Weights of a small mixture-of-experts language model, trained from scratch on English Wikipedia: 448 tanh GELU neurons an expert, 4376 steps.
Below are experts of layer 7 (counted from 0) of a mixture-of-experts language model. Rows are named router (the router's row for the expert), down (a neuron's output weights, with its number) and show model dimensions 0-63. Each number is 128 + 24 x the weight over its row's rms, rounded and kept within 0 to 255. Numbers have three digits each.
After each expert's rows: "raises" lists some tokens whose logits its average output raises strongly, later layers aside. This comes from a sample of Wikipedia text that the model never trained on.

# expert 9
router:104158136094140183108160140129113130140094135111097127139129136130102142112147113118178152145092111116120150122108126133183092113120127122154151095134148162145147142132125140140127111148183123
down0:125138149086139116163113108142159094113072119142118146130076129154111130129134124144143151125126129126136135109151108123089142112096146129098127105115128064128128149120114117138185152103143111
down1:138129133170116163123122155111087165126142119089100138153147118125132124142115114148145076141154099138117118126153132105086097098165131144108082114147146098134162122128110127128146137122159173
down2:102137097112090127105135126122100129123139157122111125146144166070165115160115141083129141142099106173122104135130198107096125103152160114150138126149149131145109136116131125110120100098158138
down3:173114161102080130122126124115139158169156129090138149140126145142135116179156101118143095108152102154119137074109148127141129087125133144112146137127136102092139120137152129171170144111150135
down4:145176102166157138124152154128138112136124123102136156132152125139147136131131115131102123120131131158120140122125123142122118072134111129166111101125103129121120135106134098145136127133165138
down5:178103133156129142099098137108123139145132091159159165139128105143137108105140115134152177090120125102102082114094149114150131115114102197116137124118091125160128139131085089133142131135145137
down6:113097117158145121102119129122159129163106097126135162105148134124166169097122143127094150109109140110130128098088140146132063124108157144117141117161122103135140180116106158085136139117140130
down7:128115109121133153135108136129158090140090127083145103095081154090123124111129087144094164116075116139098143154115149114169144156120109108152143112157121166087164123077165136132104146110075149
down8:165182140151153109127100157122119122102134156132153164115126104155158091123122093140140134172148131139157109083168133175130115120137160122153135133143157097164114120115080128124104116121110119
down9:080153096162150055126123110151089131149110123146096093126136112164149129124127119161142097106108122124088103136117108092137097142134116080135169081133134098138141140185125161135126136062108171
down10:101165151098122095100132150148157158139124151145129095084117127111136084085115153110133115116155135133176121123111155090124105156105141162145162147122118125175150148131106118142128103128103139
raises: "-", ",", " and", " de"

# expert 29
router:143116130110121141108130121139095111146090174125118152157118134125106116145139110120121138129098106147088149137128182147132080087097134118092137128140115144143130138139091173106114108165113148
down0:126106095132142117149156103078074145104129141125130101161141092131140152165156138119083106158172109134106134136148087103173129119123110127113129146139135119090090102110137116155161139147078120
down1:154117170113120085150154180074143088092116104069133161149143137147129167114130105180086114143158121145140101105110108164136103093099155192168095164143096137150127129139096085100137140123139096
down2:166098099105130130089101114128123125095138107159177148122126138131139134102139163064138144118112106165126146117140122152113151097133145094072122160150140149097112142142133116141098150124101136
down3:121111093134134114144086107115138156090137147111152115109170103112113092123159115101129100140092113103134154153140091136122190117169130131162137122134130115093108128084134116129112123144151157
down4:132142107151108095131114154130099168143127119113156129170140167144167135104091174157093131110107106131129176139111064110133123111137110115127125117119153116148138155118155105105139137150109131
down5:104123132106136115118130101159140145137155124093145104103125092131148147136069117135172101139124154115174145137115116174127159135134141111125100119154105143118173144121173108094178133135133100
down6:163132099152118131125136093073118126164102102127134122145138092140145150099151136129115125151115103109101131141149128134129126091093151139173155106116117118087127079121086187135178167149143105
down7:106154119089111143140109175106127092131113127143118091082156127133115165105148140138151125148158146140150158150133129164167141092156110126066126124149111141102141118135135108099138113132109124
down8:078112089144105124133120137159152139134160095148137121078165105164127100128105128092198085118132104137119121104127145101164158146131120154139147120123104130103129110158135119176152128088164122
down9:113135134149111142138156140124135130123132144152085160091112099131104139122143141137118098128124101109158135137144102149123098135162113125117142073092111092128140159145151128120124110122162153
down10:105084173140133163161106149118113141101169130099131141120091158139150113152079172109098138101153135168199122111100120135081088180153091134135088069148129105135120151129121162149165128104120157
raises: " have", " take", " be", " run", " open", " reach"

# expert 25
router:116179150086077126123188151139128102139135098129098136103122139137106127204129166130134125142118117172139105087089155131150114112147149168150140141135133137137161150131115129105129058122158083
down0:121122087138132106142118139128172110188150111120139110112136092125114143113153113114124115110128115152134124120116089139167113071177122107152095166152106136110126178107121148090124159116099144
down1:140136135174092148126093146131123154113117138120104127091134123100132116146077117143099119127152128122075123137119083131077144142093121108132126110138119159088146136171158135155155147118153113
down2:112148119127117127142120105106141117089125141094096105130161112142187136152126129144167124144164127126121117103111088101112145096122113107136136099145128113118123138168159100149157128093137147
down3:128068123103175158133161159137123123159130120161104137167148136105131128093152121140144106131147117111121122105122097152121168136137137142139095110119115169157120114161083168122144130125168140
down4:125111128114115152146113146094095089083076122150178118105111177111144113107149176132181115082133114118118066123169144118113115095110119192136138095097087124126161117099124151110122142141090136
down5:105104167072110128093156111134148134097117079161114167176159170111125115108137137144153146105128149141117077126079148141120129145148142111114125107146139129155121140112153142130130142123097132
down6:120147121149096137118081113170112120138113153111101119136139114117138122101172088148136097130110153129165093129151119136133138126154085163135106094130106144121114101100088108122151137101122119
down7:167164141128142143102168139137112081116101099117139135156155117157139097080121127123095121111117127187172138146130152148107096084137163167127096116101132125072143128123130123106105147107114151
down8:111147116115114172132115130172118164152142118114107118121097168164141129114139073141135113086153112069179099099136125144142131183124146099125136100090169157159132152087153096130095127153105177
down9:132152107119151088151150102122138123127099129126106121123114161122158123137161113147142098107117124121087112113133199122118108139073166143132138181112144160142098068126145135139143117157149122
down10:126144134130105124111110112124183141141107150126100123103120115116158169120154124127184157145095179114161117121156144098191103113111116137161119132117149139195118126116163122120160096119118108
raises: "-", " and", ",", " of", "ier", " in"

# expert 38
router:085138095131129125092182104157134138088114118088129146120142120144057143164158103125166144119117129127120114101112158172120151131127175136147137064138110132167150166130104161101115075161126124
down0:150137094126137143114106087112137123188136157150141144140115177123118157084146108104192116153103108100075126175136096151153117142089128109110136111117130153105105149115125124176128134102122137
down1:143130145147164129107131115155124132108169140126161137092120137184104160099125121116134118123138153094129095116147163163126105125141137132155161139115131082085132133122140098135091142164143104
down2:112121142166128170089136103107131093144174123131144181130138090114085155117119148165110151152127140189130129149126126163130109115093128134140107131079131112141107148142091119162130122144124135
down3:153118177167112148131093131131088150109123134104141127123131081150133104107124184117180143124141107092111152135135119106120136149151174171153128125154127142149138142100101115121135161102121147
down4:127131084125138133152162100117114153087141082173079148111142154113142110116142106125127132127087160140119108126120125136160083144114128116104142126087157139123122112130132150111122138156109120
down5:139110106122140086159065071128128136122168130128133135133123132166138178089177080139130141139130152123099117108113137146077061155197101112132166147117119087128088114084107147126090165097176117
down6:151156146150130099122128104143153182134138117095172131095139104110091108132108152108167099115139126098150101140131148151149112103110118121129115144147184175142177120153135209124115120139085108
down7:163134093153109132107148091120118087128162131152169110115114088106165129125110161102152128108140128161110147147143119134134099144148121191118110120081127127161138116128115128161120129095128124
down8:083109126137113124141124132117129083129170162128153123143141094103147101093152125134107124152130092138127141153089129116091129139112132156116159104133166101138094129169125133124078143126109181
down9:121139108083136140131118124132129148128147106134148110178139132152165095176202156127144127168099130180127122110139154160120121124118115139108108145152143089165131134125132109162146114108115117
down10:171109123120140144136154108141117091143132115086117149102108130141123105097103120094128137189129124106137149086150158101111113093134104129176117170120160105109100139141150124129074146101138138
raises: " of", " and", " or", ",", " for", " ("

# expert 41
router:163174130104136158101131105132111116079129172125105129173129123082150115125169154122122122124123106132091140122092171132125119104141106149123133115102143129097109133128136106131091129139148103
down0:158145150085149163084114145125104129155098114111147095145108109145135117154148147146152081134158124130092105096146083173055151127137128113122165145116145110157145183118173138168181126134133126
down1:103165145105140163162133112133138123094204155124110114122132111179088129080157115084078120127085122140148090138105142154087113131145148140128142098166113151102086112161082106120153142094082134
down2:089159131162167148162142113096125108110111124095149117130140089162149092119134121135106129139095109087124114094127150110105137139139122093118123130166137136153170111126153078118123126089149143
down3:102162107146128160137111103147109152113147120103116122131108138130176118041147099119159117157132109140103110100158156162098117086130142148171156091155153102091190131172171167108117115120163114
down4:115095152157146124133107113136099098121111156130106079127119141166154144136120127175109152127141105141132103126130107156069151094127107108126127127132136156116114156143152144147145120137122111
down5:137137117140123156165129095116147106134097138119107146129187095106113142128121147139133155133097153134132128094163146133172115155125101126136112115105107163109131174119123145136109158157117153
down6:149098123169145157159077139147105177139143143115147122099139118116094111117117106096132170083139146133096136144120121078101116136088125135163101127164141118182089152143112084149186135123096123
down7:110123070114106094137126083105141134131072165161149124120082105120092110133128127092128148161107147136082131159140139131118130112124112090134142124156158159110140156121132110146095145084136105
down8:107116151134170165100172166126112110115107152121103194130173135092094130114137113120143122143134140094140123131100150153147106130156098146126157115147068150108142100153082166107103156155138167
down9:144083123083131151125119165143130094102134131137094119138112152125117104143140126123168132134100154112110144163110135096171080111091132131124117150180112115102148149123116152120139114141124116
down10:110085154127130149167147098129127118128121136131062119122113178136129094156159128076154160108133127137139108158114150111127115199123127141104135111129128150110101142147176151137140134155137119
raises: "ice", "on", "un", "che"

# expert 15
router:154140112113110120132142143136138104125110139120102125155110160128099116130139129096189152087135058143045148103128126116118110085159111135095139095146113142142143125143123134110108122121135118
down0:121153140085137124158184107112136144137133136130151108084137135133135118117106144161121089117138106099103126142114087098116113131149085128125095131140152167111159124103135118108103093131132084
down1:159084115155166148129095136183137121136132104135134089173165108104140143119106171125148126178144111121161096122104150108123098096148140142116133125123133153130116141130125146101139103146168143
down2:091141171113086140164156172103124069112111120138084149150114163139118162138147133098095130151139120128086130119116171119153090139118145138114121130109148137120098109130165138150102100082131129
down3:102119143164104118157169136144079148124119147136125158125112115132167097119117127116076154175150106163127127124170166096097151158137117121162107103151141096121146125126150118121135144136107140
down4:097125121106114141109099146147107147110158125154150132122091129133122108161111099154162162138154118128129170117160087132047155139103083152086151115135123123145129104104139146069109087125119178
down5:105108138144127177089133116184157117075147128125155129130144121112134104133093091126117171135114112136142147185143144111081123142141141103114133119103114107132082118097159090118142111145099115
down6:130107137139116153149124095107178098134201137143150086117076130098131118089110139141181086119164170115139104136153126107115098111136123078128131149129135081113112155101135113093149119141109179
down7:143080143156164142141114155153132156123108111111135103168157139146128133173100100133163166092109109155139116127159159113104131124100130108164138160125137158087147128096126109136108138129144137
down8:116119141141164155163105106132128123144106127142150115167141115122117127163138111127144097132145165140145123087106177099117078127105140122134145118134171125118150155103164101111144131151152145
down9:146143147114114127111105097111147131127117115146125150116107142145131156141130136129154110091091161082125116089163119092141145109113142118167124128097123139095138096102157150128149181110103106
down10:083139116116128144126139129171133123133123117153140127163112102108138108118149109112139171091164120139109146119114107110085151158119138112117102127112110108112168078104132132187117122154136114
raises: " and", " the", " a", " as", " or", " first"

# expert 45
router:119119108094116192130137131125110109105107112096126144133073137155149153164149154127142144150105132122114124110129168132157122097150135147154124106145129148181165128161127135110101095139173114
down0:140066111138118169135108097106158138160125090114155093105142135117125105134144070095086147132135125161145103116129160138128103120160154142157119101112128152119138092092137088159154114133146159
down1:144161149128129110167107096136147148146130094120146121115107169125112119162111152124128139155100156125148152117115163115105122141126090130105116134158135135119129109094143137124124155106097136
down2:171143140139137144113172186126141136084113130124134135177115125104139088193178117165113141120133143116176129114149133129093136148139105119155131133135091109114107151137110165168097142118110101
down3:126098101152091087162144128096145139126172095131105151152136125130157099133123165167149081141156162144151160111081125139167164143163131117141172114113084119086103152156161104112117124120109139
down4:138157118113090115152178148122178145166167117149116123116143108110108123126104163112131117130155084117135098125140156136089115118134103085105099131155112119158125134121100122163134134146142126
down5:135143142128128176130124163125118109131166136146136120118105132159175113149166143115161065155110102091162093119094113116091164161140122129142124172105103118145167149089136121144124110136137112
down6:147171162115099133115078125083125103098163152074151150105134111075140169136111111124181172112088148111124118096148118105158139163116142119125168108121162105130137080156154207100128122182131109
down7:111132108116110104144171132131101133093107146136165089155169143151119109107155153136114093157156105099142130133108136112138157146085103108147160172155123145148169107152142198128147104101126108
down8:109111157163108102121099152126095176095124128111118121172132089193138192129164119136109129149191091133169092110125113145122163121108165117122122122159118103133121106125132134090117124111100144
down9:134199117169116162138134106090094117110137146136145125156120169148127095129146096153109123105164121172108129126120127129121122117153153131160127180107144148113091140132144081101101083119081153
down10:142102130148142115106141132111128119140106117124130116127105127114123163064157135119118079120147128144133114136146102148127094114098164121136109149114100141172153153145084131169115114119081114
raises: ",", "-", " and", ".", " (", ";"

# expert 0
router:098153122072132119139201134170139073109138127114102122121136140145103146151145150114156144144119119142106129127126162127122133129148114194144120106139086190150166140154101149142132065126154102
down0:135112136136104104150110115129119105155092113082141141137136134123134125154103141091177142148177133110142132149133125124139131117127134125184113149124129159176145122140112115128137130120126111
down1:166079127093144112114150119155100137114168148143131154123132112156066104122165110187142120124132099140168146116144117122189074146158135143120144093127148100116075120107109106118132116109136111
down2:128101204107145121122103156179109119123139139106094166132125184128130172147136103147101180121131141135144108151111114141103174116120117089136158139115133112153064083122170138121131083143118141
down3:122122132111147124131157128075088125094144121090134167120126095156149106121162125076139140141165123109101134136111141180106149125136158139121119141128165113124162134139117077151152108174114159
down4:132131157110121109152131134099110109117129128146134123139103155162174083114097151138123107116097143136097130090101109128140104110145124168163136141089172124134126168139150169126104113146176102
down5:159133161131093114083154105105154125152127119164166140105153128061140115142115129118161139107099184106153161152121133110119136148162134170119117103165156096162112136098125103105103132162105147
down6:139098123138146136083170124128168126152109117142177141140148131121149130122119181088111136147125088125118097141192135133091140152161123101158134129092150132159111116142110112194097110132093132
down7:136125168154133111134114167144090158081145120130136121120170121138142132140190122105055124153104139138127143135102096088092164151120122126111115119148117111114152149103098130173150118125142121
down8:141124111125137145119090129145103136109141094132100141132125118122107155118125190119112150174126095138157160120184138099106155112148130127159112147134130139124187119156130140129114152132115129
down9:143130107131170120107157144129106112122125158145187120098112146121112188086131113129187151170151117148123157121154102121137141122119129150083119151109153115116132132111144149102111064132164106
down10:108098119136123146159124101074144088145139110144114129133124137080140147126109131143124113130090147123144099127141152112137118117133113135105134138152140095086096127133171124118147123106114152
raises: ",", " for", " in", " and", " of", " to"

# expert 14
router:114108136096138182094141094111115116138086080105092143196134145143113129156137164053189135121114128174092154071146174087119116106176146167123097100083124136129145156131121130122100118127108111
down0:140125166131150138124081125140126113140141137150102127138113127139118150117146177100128131123155081102135137078138161112153093150121118117114146112147138135132160193132119125139133124142158124
down1:119154096102132140092096128155205109137152123107116113119102102090132145156092124129159153070136140139162131117140134094156111143128132120078120111171128134109116132149165125123099123105146110
down2:143108067137117171190153142118095174118146151101083095111160090093142107156111137126146133127154128134124116128138123119147144128097140128139151118114140123068155080108118146115148133165085091
down3:150166172108158134100094158178137122111150141153149138160159139096123114105125161153140097121124113142112090153122136097159094129132116164139126149142105118133148119111134149132107096156112138
down4:104146148124119157117113146161119117099055160177138154088162122160168107178129137089099163142123134106105146162124123110140123141105095117151129103123153138163114127106120207094132090146112163
down5:138123115138156115121125144110161127140085084120126117111140090154154117135156171157106141161168135090110117124096116137145136126156122129159164091099149141141106120146135095132127137079160135
down6:114099122146118133137128151155131117143116102111155137186119157139126122139157131151071155152144113094094077135136118141099147139183169093083107132116108079115158131082137094146143138131129119
down7:123120132143152081077134158123076119178141107107132117127144126168088101164098106121138118164141145119169136154094135140169095131125125146157192131143127129134131118142099172119106126088145100
down8:135119141126106144070150146104098123175110125153120134082145136093133142114142114097142125094170120122101142142158136132120111141105111126124115138148115158146148099147128103125149094108103105
down9:104135146117129132133133143123165135128087084136115144134162129128088146143140080175137156145153136089124105105124052159144121095143113114138129143108099059134113139092096105154147122150156148
down10:136092139087117137088084091174145144108106159149109129089134125090106057085130145161119120119112129107119110111148118149168143143090119146097131105124158166127166102147169139116094149131151096
raises: " a", " the", " an", " not", " given", " set"

# expert 8
router:122108091085118154108140145165117114111116110123127131122107128144118097126150096101163151145148142119101113111126177145131132116092114165144176168129129166191095129170130157158128141111152148
down0:121132090142111129144139121161135133100121153122130158145159126115126130150116116114092104114122157096167127146154106153143129144116156110120123129109062121133184139155116147165172153121176093
down1:111107150167119109138111151111120134103115136132088140151122140129118127128142155143147114120163091163135119100129115124172136137087101132129156150107136152180158120137145112149125121116111127
down2:143143135144118160153129128100128146138136140104138121139154141118114171122134112106157126160121128165123108116136100117137134103148126115166146136181121134105146128128109133107129148148134148
down3:133116118151166110128119170106169137160147121122134097119105116140146100122151115137119173090131126105125141117171132109150162115144151132118097131113172099125150112152184155130137139124136170
down4:140106125120082137115122156147102139124137105115121144120135117152125095100150101147074107154105104101149103131123130122134096164129040121132123159137194144101115160127139139184133136138149115
down5:090153137079207104110117133110101127135118111153149127096197112120118134164110128142146089117096154137134106123138098086131128116118141163137108120135091174164171124154151132113148076089126128
down6:122103125113106159086093146094131100113151163142122105153119115163078162157144101132173164134143110076098143150147140149131166127158129132132122116137099156142114118127127122148094107078130131
down7:111154126113179067140103092145119105121098125154099104149103126107178151123153108112153143139141166136122166151100151107112135079094108109180132146117181137087160159111129143164110082111149146
down8:121129130143155098147153110133146117132106123133136150191120107115115116077108130141165110095155144119127159127096110150099139150103110131154098133072110099122145146112090132134133121123108142
down9:110153147123166134145122128116139128129113158154107110124120094094112138105104136136117126129129140112125156103091139135120165172116135153119115132143143118091150110135107132163146123102114155
down10:109095148122128116174100160178112129108145179125144130110159121106141130149111128101137154103170119145176176108122130135107160124135088131133148159080100139108096098122143145150171115155101116
raises: "-", ",", " and", ".", "os", "ol"

# expert 13
router:132159147107138141117138100136112117093113145122102138150110086140123113117090175083138136107122143114127129136115151122113121110137122149130116143119135139108194117165105118123138113152128100
down0:167130118114103162101138095112122109108116153149117168121121139115134126102124144084131112115119146109106089163158155141128156108156142132100153120159097097114120167111119108112164139133138082
down1:122122094095160101108150102110145132141135071162140119084137113128092119163119127178149159110126155089108163125157147147132110123102097132126138136126173157175153176108125093152146130109086100
down2:088147124111115132122141143111174119116128117148094135162141107124116115103158093160154175163125133131135132163100070138117141107125142142144117129119153078137138109159153106102109184135131135
down3:084148172080171128134098115115118111132103095116123151121122155107095140111190099121116116078122140134131107112159155152110081079125136092141186154160103128107149108063124155130117099099173075
down4:135173142140145102097101124162118137206121116096155135118116125088152123122146136127098146108121188140145141123165079147125144118128109153129155111112155147096128146148130171117122088173150175
down5:135070141133107092125154133130172140152121135112091143180181116154133087139151083147108084100130152103084081139149150089137113080132110158131127152131096111118143186133151119141134108159162108
down6:115143161154130146129108115112126159119115128101114123128164154186136148134138100087140062136150129134118150132168137137125109122120106083119167146078100091110113185125117137161129178062100138
down7:143145145121145107107102139147127080125136148119120099084132110097125147084125158135126132122123137131130123123107102145058063141149120098139122106158128146120146134137125099139110118106146129
down8:192129168125148138164120096152165139132123092154097162075109153132147137087158111129134156151111126144143094133097092142103149156140112120106089139125116121124167120104096120108102151152132130
down9:102123127105158135178126112171143151147117125152094101164137143101103073162104097150125166140113165180127133153152166154144097089154063169125114166126081133128149100120131166124111104124149098
down10:140159166147124131120128186075114154140135168128165160115139130121128112107168097121137113150117103133131150143131123148105120124133122151090117126150154209121108117135121139116165179158102125
raises: " U", ",", ".", "-", " and", ":"

# expert 24
router:124132137125148137112130106143112117113100143109103128162116141104138127125148160132127147129091082200096145103126126103145136105104159142129150089181115128158102127131125144083183118139170127
down0:123138104113123135147118144119106152105175124137137144146117170120135108104116120112193179108105118123128090112164115103137118106105083159135139153121140130113115146159117154100128068144138101
down1:130107094120155148134109138133166139146121139120100124107160109118110173195140120146090081089128147130098190122087181103144139113126120136141085122092122089085156138141088113131102163111123124
down2:172170092121160123134128121143119135091139087051102125167120117143155107091143155166118148135089143064133117116090138134125155139132137099173117130139149170123141145141107124150141098113102107
down3:189168130158133141144137094162095143151093123143107091132111127152171121096123132131131121159111165112111146139130130105133096162109140130173105143160124125129117128131114157119137095109126099
down4:064091166174178132128158111111078123158127132153118125128097131166131148138154109098084114138132151137137133143131144143142145113124122139096198120105119135184123108147129144110129132085141094
down5:164116088160075151142108114137133140153111112138119092132121123120127107178122140135110127114105123148092131144119188118149115080147148117044105080094192153124139120153135069124149142093115067
down6:125126135133153116145149071114101134147118123130117134126137090155093128130117112127128142159149109078104139162100123128157152106113146132116145163112177143108125091167108139154167114136136084
down7:136136102138118084121160168138139151149143119122144107129096105170076099166131130155122199114119139136103112091127109098109160078139112086166142149094142134117109094085112132122100143110140138
down8:116124178150119120072117126137165162115119107157153112156124128104158111147131122108107128176105122136100147162110148131132133116148145135135154119153155098140079107124148181161126100122129171
down9:142115160130115124101134110128130134146120112113165106101130122158108150113166127113099169100146138146094144120136172085124140110130146155157112148155151152093102138125163140155142143097146126
down10:108123157147146119085087132144150163173086112118113145123157131126192154149114124127137102149090133114111108098120130123131122097102087140151147109130113178096141118145125137162120096132104179
raises: " was", " is", " b", " as", " h", " made"

# expert 42
router:091155135084146163113155112141125114082099137099113136159108125138114104146153156131149124172100149171128143132125126156115126135132113161107135082151092125161132148135083136099100089106179109
down0:053162151098147111121105122141131117136141119145146116102097146117133121149125136143121044119084123141144118101165104141149133120119170100188146100128090140151143134135134123108129099122130129
down1:145114113121128125152066079102123108090167109149142115118130131132154120124120151106182165133126098125130127146141142153140124141082121094135115168172131131113108128109125109087111100094112117
down2:137105126155162124112133162111155169056166160101104122128099138151090161129146116161127113126127124176130120119151135113097113140137145118136130141149117125160116135149099132091132080158133072
down3:100133124152132103129125123150137143120097162142113103106138161147131146144088106143098113142138106174081170097102143135112108131126113142105135146137138149161087121140173126115170120159141164
down4:108119120165119140135109118142147170134111138147157119129130112131151163137142156117146133125098081080099110096132148100167131107137135133101124120140166127133134125107089110131144135080110097
down5:107135139122070149154120130124096149112124088122171151121123148143142140128168128151094151124147127135091129136163089115179108147144116134128107082095121136087094129133092123157105132112098133
down6:142117083120122153138106148115128134138103122081119086137167128138092131125134169121144120134125095120165132105147112132163083148156109146109135073144106101134080159145109135103127093136137164
down7:142122137164102126135125103147082116133140171110144164102136159129108140154129138157122113145131139167121146125132117112131125114130111126157150121148131152117140118057097138119141141103086098
down8:115105054125139107129112125109083177123120122130134101063147121111128097077127125105173096141143177088076144142140171117132152133108092160180139103110122133122148192155155080149116111155141132
down9:142113122107128117130115136166118071158101125089124131115114121117113128161134168148134146120152134123116114150139122127078144113159128122166094117162163114139166126103148093132180126143133154
down10:140115124103161106084079115111097159105078119102125158148141107088117105152095131138127153154125131146125115139147167104126151139086124146132114130112135102118092130134114185148146113090124146
raises: ",", ".", " and", " (", " in", ";"

# expert 33
router:080110098125125151112152131113133151121111094131098164124156137145139121125139114134123132117114123186138131170104122139133100121150086169146157136118128121144127141141113115128104137144127097
down0:095135127090140133144124141108145139176121084149130136113123119115148110128116135140082133133128173088165145158147167131122147105149118124076082101146130109121136173122159129117114126109121140
down1:130152120097074154098151140168079116117125105106149184128145140101106139130136111152087113126119125128134115115073195143146155121143137077126173129142101134103121093136113138150151117155112129
down2:136103159129176147135139131151129155143127146094140165112114134130152137149140133142109133163146144109131109153113093097154111103168129163135154127098182105159143120124124163148114121142129175
down3:127088115110152120130118161184141164144132148114134125116072112091147132122110100156165117105116111123135095141107150094188149125147106120133109123136155127115133167120146145082153105142137118
down4:175093127128112121117123104126117104093106125119155125119105121163146140119134126079134098133132137153186138160165124116136099081108142132091142115138133118109077110165122125158098127139133120
down5:139109109143116123099099143134128111120132132125128118121129146143130110132145174159113100107129157123162123165166095129117167128102109102136134116137118146104100126134141141165126131100136150
down6:118107104130161149144136127185114080126113066103121139127122173127145119121129163123120162143129137123137091143141144122108133149124139155103124116144138071135092132149126155148160123129114044
down7:134160165124100129113124096116144142121108114135174115132164104145117125100144152052124140176128129144147130161129127112100129166088112115152124122138102162128159170142154069114091116118094121
down8:132128145118131134082115126124123144123138094130168113149162100137117169150090097128133092153098037101128149119147147113124102102154073086121126107110103126142117144159131147148110124146119088
down9:121137155109163094101128150074117123114131117114133146121089133128091146130148149120107113117108092154180124110118142088177108128100114131155117187130124112103149111102089131126101122132119119
down10:166146077137136106131143134127113132143110138119113125125159078088116130101120124138174124118103164091137131137089146105195175145121159170123128115121135087136082121100107166142153088153135120
raises: " |", "),", ");", "ik", "]", "um"

# expert 30
router:102138136114093174109128135144093109103119123156108123155101135135124118170153119115104143137116182125091135125144135144154135095126151177147140135123097110130192132145058143110122094132140103
down0:161148077106113106188130139103132139110102168091163120090135131112136189113119079151090095130131134130133119103095130128095145095103129108101154113097092139110137149127099126193119127172124160
down1:116107120124148109144124130135138117106110122177105147113140139130135105104085157151116126147136124137132162130130145105098140052158154143153137118168117162164114146131124159105108102119112144
down2:101135114095146098099157152126162143141150115117131137150142145158146117076120125119132136093117131120112137152105108089148093127176151082116147152154159128108094113150122119131155096093164115
down3:119067109152127155181090126127108108167113111156138181146132168101170149120114144163120174137131164183113129139152112139088118136094156147128153148119174120116123155144169117151131129106160126
down4:134162125098095137121108128067112125174147151125066145086058112159131154123126083118134098127120158135163140116159103182109114116142155116163103130138145084110156124108121126129104082123177138
down5:123135151139143152122131148151122133155101115113142112130141147150111123126086119115135142137099105148120120130135142104134153112123118128143093134127154128082158120091128137135120106123103123
down6:134134159139087118143117144116095123131153121133128160121136159102150114163125096134180079121153127106098133145146134138098143170103150126146165154129168120153092091114128116105169146138144150
down7:121134139130112107130143142151175129089136126110141071127150128153117118136108092119129163137107123109139080141100141141134104121090119142127094118157086121116170149144124100159117154145130145
down8:136126122100123111151154101100139152133090126168129131157109116136144152133095135154094112166148128105141117133107085106094109133096090166093103135158113144095102145113064089126098131158078133
down9:094110155121127125142195096119126136121101123135188101109113171163112101162114117093110110109103129147140160115113107139133165120091094092079119075104147102161135166153131099155120120098124141
down10:126158117120114161106125110119123162136132122132143105106135143048122118103112116143139143122113136168090102085152144140108148105131110126126117076150133144098136096145115133118103144144117113
raises: "is", "os", "il", "ab", "ar", "ad"

# expert 1
router:099123101105132138136147127127083113128122124163123139132121149154113090140110148112086125172112083130148175137089129095091113111161131149122094147116092112142142155167111137125116120101116119
down0:152121072127107132088083179132125143113148117123120121111138150158157106170101074119138103124138122154128118132130114099110099111152148124175120169104117108119130111084140133141150169135122095
down1:107141126162148158150119172147105153134160145152139140176122141152135108089144105113157153130108092129094108143117146105117118075113138123112121134102136126108137139156164164144162118113108164
down2:095128082129100129132154186187137144168128117087124128130109127121088105131147152142098158129108095118188102131167117100155169143137128138116127117140083119096121132114119146150099115137100103
down3:127099144140135186079122116137148143134090143151134166156166190127129156129094150136133143128130152135097120151102143114135132138125121121101105171180112114099148149159167112131193143133135121
down4:123134122127123132095158089126136125193113162144111130110126120128165120138078130120139101148164141145141094147155136163122126131145083099176095173139140193132116149132108109153090136119149152
down5:125139086112122130142088094156126123125110130117147122187177089140135168121126129142163111135140117128091115130157107165142132132130093102156167116145105123132131150108105153133122136123107144
down6:068162108150112095151167134112133157119150090158138143067150148125134147175102121103134149120160124099097187114107163124129118122125103124102127123132115147129179129130116093186124128096154144
down7:138117130115159133124096120168109117145146153129091119135093152140149110124093129100157111107099098085146112168126106136135165149141125128108134130168074163146162137139108084140161157109118125
down8:119134159104087189147077112122077110158152160090141130128105108110113179149106119104120095112126092077091085172118153102139141123174116153141149162151183143137114117137171112092184118106176112
down9:134132134115144147158118127109106090144155098160122144082132144139148120121100143115143137132117122137101126125116177133111128121104164112092094123139150137132123137150079190139081157135100174
down10:122103116127131102102152115142150117115167121094132118150107111096122115116088155140104135153123091133134111096135162143157082123129118134099137119137175193174151130123128105146090093124164140
raises: "\n", " |", " in", ".", " as", " and"